From a checkpoint of a small mixture-of-experts model trained on Wikipedia.
Experts: 32 experts in each of 11 layers, 336 GELU neurons an expert, 2 picks a token, a shared expert of 896 neurons.
Below are experts of layer 6 (counted from 0) of a mixture-of-experts language model. Rows are named router (the router's row for the expert), down (a neuron's output weights, with its number) and show model dimensions 0-255. Each number is 50 + 12 x the weight over its row's rms, rounded and kept within 0 to 99.
Before each expert's rows: "raises" lists some tokens whose logits its average output raises strongly, later layers aside. This comes from a sample of Wikipedia text that the model never trained on.

# expert 17
raises: "07", "08", "15", "10", "12", "18"
router:44 68 56 59 64 47 39 02 50 59 23 63 58 34 35 52 36 43 45 73 39 71 52 46 45 59 49 88 52 49 53 76 52 56 57 48 40 46 52 50 51 55 17 36 47 48 56 20 55 58 42 55 56 48 72 65 52 55 67 55 63 41 39 57 48 58 62 58 49 40 44 42 83 70 67 47 39 41 18 57 33 57 66 81 59 58 72 44 43 35 38 45 45 43 60 53 66 39 42 49 53 30 48 40 40 45 68 47 56 42 52 42 58 67 56 31 62 49 26 45 67 58 56 59 64 52 48 43 48 30 60 60 64 38 55 57 54 56 53 52 32 34 29 45 34 33 53 44 34 69 45 58 55 34 27 64 74 59 50 44 52 47 39 26 41 38 54 55 71 53 41 71 54 37 51 50 60 66 55 56 61 55 50 54 59 48 28 19 42 49 40 44 56 53 58 47 34 58 26 47 53 44 34 49 51 60 47 33 57 41 40 61 48 55 37 58 46 53 43 44 37 49 54 61 51 47 65 45 31 50 41 43 49 46 45 38 65 62 48 40 68 56 42 50 59 57 48 39 45 54 63 64 30 44 46 59
down0:39 43 41 61 52 64 53 35 57 67 61 51 47 39 46 48 46 68 52 68 56 33 65 37 68 34 61 40 55 37 55 70 37 57 14 48 42 48 66 58 45 51 29 41 56 62 23 40 55 56 43 64 58 45 45 50 48 78 43 53 46 50 54 37 32 16 34 57 58 32 43 80 72 53 60 43 55 59 59 38 40 53 61 38 60 37 59 60 70 47 41 37 52 67 41 66 70 50 63 53 58 43 50 35 50 35 55 27 46 42 55 44 67 33 50 69 54 27 34 55 50 46 53 53 40 29 45 53 44 47 54 60 30 41 34 32 78 42 28 52 61 56 50 40 53 54 38 61 44 53 56 52 61 66 56 46 42 43 41 42 77 34 55 70 42 34 42 42 47 47 63 73 30 61 49 60 55 61 47 54 73 35 45 60 56 47 43 65 53 53 67 57 66 48 42 53 31 37 44 34 65 67 39 35 45 46 42 45 59 70 45 60 40 24 57 54 50 64 46 31 52 43 41 69 53 49 30 47 62 41 45 54 50 33 52 41 52 48 34 08 43 50 40 44 54 63 54 56 66 64 45 55 58 45 51 27
down1:56 44 47 59 70 75 32 41 73 77 37 70 35 53 40 59 58 61 29 45 49 69 38 39 46 51 38 54 48 57 45 24 57 53 43 42 55 46 49 56 40 50 30 43 49 65 60 42 41 60 44 53 56 70 22 43 48 69 19 47 47 66 58 47 68 45 39 72 60 47 66 69 65 33 70 53 47 64 63 50 67 68 58 53 62 40 47 54 50 48 66 33 56 55 33 52 56 45 66 52 57 68 63 60 47 39 66 52 52 47 48 66 50 59 58 56 34 55 55 64 40 45 34 50 50 33 41 39 35 50 55 31 48 57 34 49 53 72 36 80 56 49 31 55 29 55 52 44 30 70 64 54 49 65 45 44 57 53 53 46 28 55 55 50 57 43 58 51 40 44 44 57 44 57 67 42 66 47 42 59 47 62 70 59 50 46 58 33 63 40 41 43 58 50 69 36 61 38 57 55 63 56 38 64 40 45 44 61 43 47 71 64 33 41 47 43 37 64 46 34 66 27 49 54 56 64 50 63 80 53 60 54 43 29 43 53 56 55 60 73 46 38 70 63 62 63 55 68 65 66 66 35 71 43 69 22
down2:47 52 52 71 39 60 37 32 68 47 37 62 44 34 61 43 42 48 44 53 37 57 27 33 59 51 54 42 41 53 46 44 51 54 43 44 41 51 57 49 56 63 33 58 72 69 43 49 56 50 44 62 46 60 73 51 54 42 46 49 56 50 70 70 60 73 55 57 68 53 67 66 42 49 38 40 59 60 34 41 64 43 40 54 57 41 52 72 56 27 45 33 45 57 35 45 46 51 48 41 46 46 31 53 58 48 54 41 44 54 37 58 42 51 55 45 64 63 41 50 41 46 64 48 43 38 49 41 59 35 38 41 40 62 40 48 36 74 30 44 65 40 57 67 53 57 51 34 59 42 43 66 40 63 60 43 45 61 63 54 54 44 87 41 50 52 55 72 71 47 49 30 62 36 40 66 37 60 32 26 56 32 57 40 37 47 60 49 32 18 51 45 38 54 57 50 18 33 56 39 65 44 53 42 70 55 66 54 58 58 49 60 58 38 44 34 44 41 40 60 60 35 55 63 47 61 60 62 45 64 57 52 44 64 38 47 55 62 56 36 48 59 56 50 43 63 45 54 54 44 61 40 49 34 45 34
down3:41 70 57 54 42 37 41 58 38 60 32 51 52 43 36 41 35 49 40 73 66 57 70 63 48 38 44 65 42 44 60 46 51 51 51 32 66 47 56 55 42 36 55 54 43 60 48 59 64 51 33 42 12 48 60 59 65 43 54 42 58 59 63 67 29 70 57 39 29 44 51 32 59 51 46 53 60 45 62 57 70 37 35 21 44 66 40 61 64 59 55 64 59 36 42 31 55 41 65 72 55 43 45 57 57 50 43 47 53 45 47 74 52 58 36 69 51 51 42 45 41 62 52 57 31 38 52 56 31 51 33 40 74 61 30 57 44 59 49 70 61 27 40 36 61 54 38 50 46 33 49 57 34 66 55 36 57 42 53 58 43 49 32 47 84 32 55 41 60 58 41 58 42 67 38 40 46 59 42 69 47 51 62 38 42 55 58 41 25 59 66 30 51 46 65 55 26 57 43 52 50 25 62 48 47 65 51 40 43 38 38 37 56 42 38 65 56 44 27 60 54 41 36 43 45 33 59 54 54 57 57 42 47 52 18 58 34 39 70 59 28 55 84 62 59 44 59 32 43 40 30 54 53 53 43 63
down4:57 57 54 55 21 40 34 55 31 16 38 60 52 29 50 57 49 40 46 43 76 45 60 48 49 21 39 68 56 62 38 50 58 63 64 69 50 41 53 71 44 40 50 54 64 69 62 48 48 13 45 54 55 56 64 55 59 56 63 59 63 35 23 64 39 50 52 44 44 66 39 37 36 44 65 40 40 64 43 44 53 30 68 72 43 48 39 33 57 31 45 46 48 57 54 34 44 21 16 36 41 39 53 51 45 63 46 50 74 59 71 41 66 43 52 45 68 42 49 53 37 37 37 59 57 53 59 44 70 60 47 53 28 47 68 56 56 60 70 43 43 38 41 41 66 46 60 56 61 36 43 36 67 76 56 65 57 63 38 45 46 58 51 34 50 46 48 45 48 53 37 44 40 41 36 53 50 52 43 51 56 60 39 76 50 49 25 50 44 47 42 51 46 41 65 63 52 35 67 41 49 61 35 40 32 51 63 56 44 50 54 43 69 55 72 58 68 65 80 71 37 50 36 60 72 57 58 65 59 63 50 50 58 51 29 51 52 55 34 82 34 36 48 42 37 31 48 39 52 49 52 52 46 51 50 65
down5:54 32 51 21 61 48 44 69 45 59 47 28 39 56 43 49 43 49 47 58 29 44 43 50 61 75 54 46 47 55 58 37 43 26 62 39 39 53 46 29 58 44 32 43 54 22 42 33 42 44 48 70 50 57 69 69 56 47 50 55 55 46 38 19 69 52 65 65 48 52 63 46 52 46 60 41 51 47 37 55 46 34 48 46 59 80 57 32 31 32 32 73 49 56 20 58 32 42 34 39 57 78 47 59 68 61 64 46 29 68 48 22 38 59 71 54 51 61 39 55 47 33 60 57 46 53 39 49 39 70 59 69 53 55 61 55 56 39 70 42 43 53 37 41 39 68 53 39 53 40 64 75 65 50 41 46 49 63 46 67 37 63 61 34 54 75 46 49 36 47 38 45 68 51 44 42 32 37 28 41 78 34 57 42 55 51 51 55 60 48 37 41 38 38 48 50 53 39 73 42 50 37 52 51 46 70 30 52 36 34 76 38 33 46 49 73 36 43 58 53 46 57 61 43 52 75 47 35 33 48 62 62 42 45 55 16 42 48 43 84 78 45 36 33 55 38 58 50 45 36 53 62 67 45 52 40
down6:57 53 62 40 29 43 66 51 33 52 55 64 54 43 54 55 53 38 70 59 40 56 51 63 48 46 51 41 34 65 58 39 44 56 33 63 32 73 41 49 52 68 50 63 82 36 68 61 39 44 38 59 34 49 57 61 52 57 54 39 23 58 47 44 37 66 44 52 25 21 55 39 39 46 42 42 67 53 47 51 32 48 40 74 75 22 68 57 44 56 42 39 28 56 49 51 49 46 58 54 54 64 74 61 52 69 41 50 55 59 54 53 38 50 45 55 66 70 67 56 44 42 57 64 38 53 46 42 65 51 48 60 53 51 55 47 59 44 68 52 57 62 57 51 29 47 50 61 73 48 59 43 47 41 40 47 69 51 25 57 44 48 41 38 44 45 47 61 48 33 41 55 47 61 67 33 59 38 29 54 43 46 59 22 54 45 45 47 64 73 51 47 58 63 29 59 48 52 70 64 59 67 65 49 41 42 39 47 47 37 57 67 36 73 46 75 57 40 67 68 56 61 68 49 47 22 40 37 54 58 31 61 49 37 53 56 69 46 43 53 33 55 57 57 53 49 53 47 39 56 61 54 68 68 56 55
down7:62 53 49 64 43 42 59 46 56 70 59 47 25 53 34 30 69 64 65 69 45 33 29 58 57 51 50 59 59 37 67 61 60 45 62 59 35 39 39 57 51 38 56 60 41 52 61 54 27 56 34 49 43 56 63 57 51 70 41 49 37 44 45 58 48 43 46 42 50 74 62 44 63 48 55 57 78 38 60 51 50 47 39 58 54 34 30 36 66 62 41 34 47 66 61 46 37 63 32 50 34 58 47 62 52 61 54 50 44 39 34 23 36 65 67 41 59 68 71 56 27 65 59 31 47 62 43 57 47 49 56 52 53 40 56 25 44 48 12 20 36 53 33 57 61 45 66 61 57 46 64 25 42 38 36 60 64 59 36 34 45 39 63 59 42 55 53 76 72 46 37 83 58 58 35 38 49 45 59 36 49 45 26 46 48 58 64 68 47 43 42 41 33 58 47 63 64 37 43 75 61 57 67 55 68 73 41 43 67 64 32 53 57 30 66 47 41 69 46 64 54 63 74 56 62 55 55 33 52 40 34 45 49 51 68 68 72 42 56 73 55 48 44 62 77 51 46 48 47 50 57 56 66 66 56 31
down8:60 47 19 60 55 58 53 38 46 51 59 33 42 53 57 52 42 56 33 51 55 59 53 53 62 30 56 26 22 43 62 52 30 61 45 73 75 50 74 46 29 55 58 40 69 55 43 36 59 60 45 51 66 54 65 43 52 48 43 63 64 50 53 60 63 39 30 32 85 66 58 52 12 24 40 63 41 73 61 43 65 70 35 41 47 47 48 43 36 34 51 39 52 37 40 54 42 38 44 41 27 50 33 74 52 49 53 61 56 56 71 53 64 27 59 50 49 59 74 65 40 50 39 66 44 39 37 53 49 44 49 47 39 39 67 39 50 53 43 65 60 18 27 53 45 37 57 61 51 44 42 26 57 65 37 57 63 39 41 41 42 67 60 25 47 54 40 55 69 54 52 59 49 46 48 50 42 52 31 58 59 60 51 49 38 29 62 73 48 44 50 62 46 56 38 39 37 34 46 69 55 61 46 62 63 48 52 52 56 50 28 47 56 59 31 61 58 41 56 47 43 37 40 51 63 59 62 49 45 61 45 59 65 52 52 45 41 60 49 49 35 57 46 39 41 60 28 47 47 35 49 73 61 46 44 38
down9:49 41 51 62 59 66 52 47 22 39 46 53 62 53 70 53 66 66 35 39 59 45 56 50 53 43 53 59 57 56 54 65 26 63 64 80 53 65 56 39 72 44 57 54 61 55 61 46 71 45 61 53 38 45 37 62 61 31 44 23 38 49 58 49 53 49 61 55 56 39 41 81 51 59 44 40 29 67 50 42 45 49 49 11 46 59 64 52 53 47 47 60 45 77 43 59 62 62 60 55 57 45 50 58 32 52 10 30 49 40 34 43 59 53 48 60 54 54 41 58 41 53 67 53 58 22 79 50 54 51 52 42 28 60 43 45 46 56 61 46 53 47 63 69 43 61 30 43 53 42 33 54 53 55 46 34 52 39 53 48 52 63 46 60 62 35 62 40 50 51 65 67 35 53 68 51 67 35 21 43 61 45 69 65 49 46 63 58 34 45 40 51 49 67 50 60 35 41 28 63 41 49 58 44 35 54 52 43 43 45 54 53 56 36 79 70 67 27 58 67 57 52 59 67 59 52 60 61 37 55 44 55 60 47 57 57 64 42 68 57 61 41 40 39 26 37 22 55 40 35 41 57 40 63 45 45
down10:43 38 52 45 54 61 34 59 58 58 58 24 54 43 23 66 57 29 48 22 64 43 32 58 71 59 36 64 66 41 36 47 42 54 33 43 43 57 58 54 60 49 46 55 66 40 49 43 76 66 37 54 51 59 47 54 44 46 48 65 58 39 43 47 64 36 45 26 59 58 28 64 55 16 56 42 56 43 46 57 42 23 46 56 58 53 52 39 42 37 50 39 53 31 36 71 59 60 28 46 52 46 66 42 41 40 51 43 33 30 35 34 64 41 53 45 52 71 32 51 49 33 45 43 49 46 53 53 66 49 27 38 48 32 50 57 52 60 51 45 39 37 37 38 69 66 48 27 56 50 72 54 56 48 61 35 44 40 57 65 36 33 44 51 31 34 62 61 61 36 48 52 36 64 69 68 49 49 46 43 63 63 62 56 72 50 59 58 38 49 51 34 45 48 75 69 42 54 64 46 68 84 59 53 28 78 49 47 48 50 57 55 58 37 54 42 39 54 56 84 63 44 54 40 61 43 40 49 46 51 48 43 34 58 50 46 27 49 54 39 61 54 42 55 52 64 53 57 49 35 44 56 54 59 53 53
down11:54 48 48 53 59 53 30 53 52 64 63 57 42 59 45 56 49 24 46 41 41 62 16 45 67 50 54 34 43 36 35 62 61 51 36 32 56 74 34 52 44 37 45 45 71 52 32 49 69 45 38 54 57 58 48 59 65 63 57 45 45 58 65 71 25 40 43 64 58 67 44 64 51 55 51 41 48 51 82 38 57 43 59 46 38 44 50 50 49 54 40 48 36 53 71 36 50 15 34 57 33 57 61 66 47 75 47 63 34 30 40 38 34 37 31 42 67 44 40 45 63 49 69 62 44 52 61 59 60 53 37 56 28 36 57 62 67 39 57 50 38 43 40 32 35 34 60 42 44 40 57 61 80 45 87 44 64 53 66 43 44 39 33 52 33 61 62 34 33 68 49 47 48 68 46 43 43 47 67 63 83 46 47 39 41 62 47 63 38 61 58 56 59 54 25 37 40 51 47 41 63 55 51 28 29 46 39 53 45 54 47 48 62 20 60 65 58 54 55 37 48 34 47 48 58 47 48 52 51 49 55 66 51 37 45 25 26 44 41 23 54 52 41 53 54 53 52 51 54 46 32 36 63 50 42 53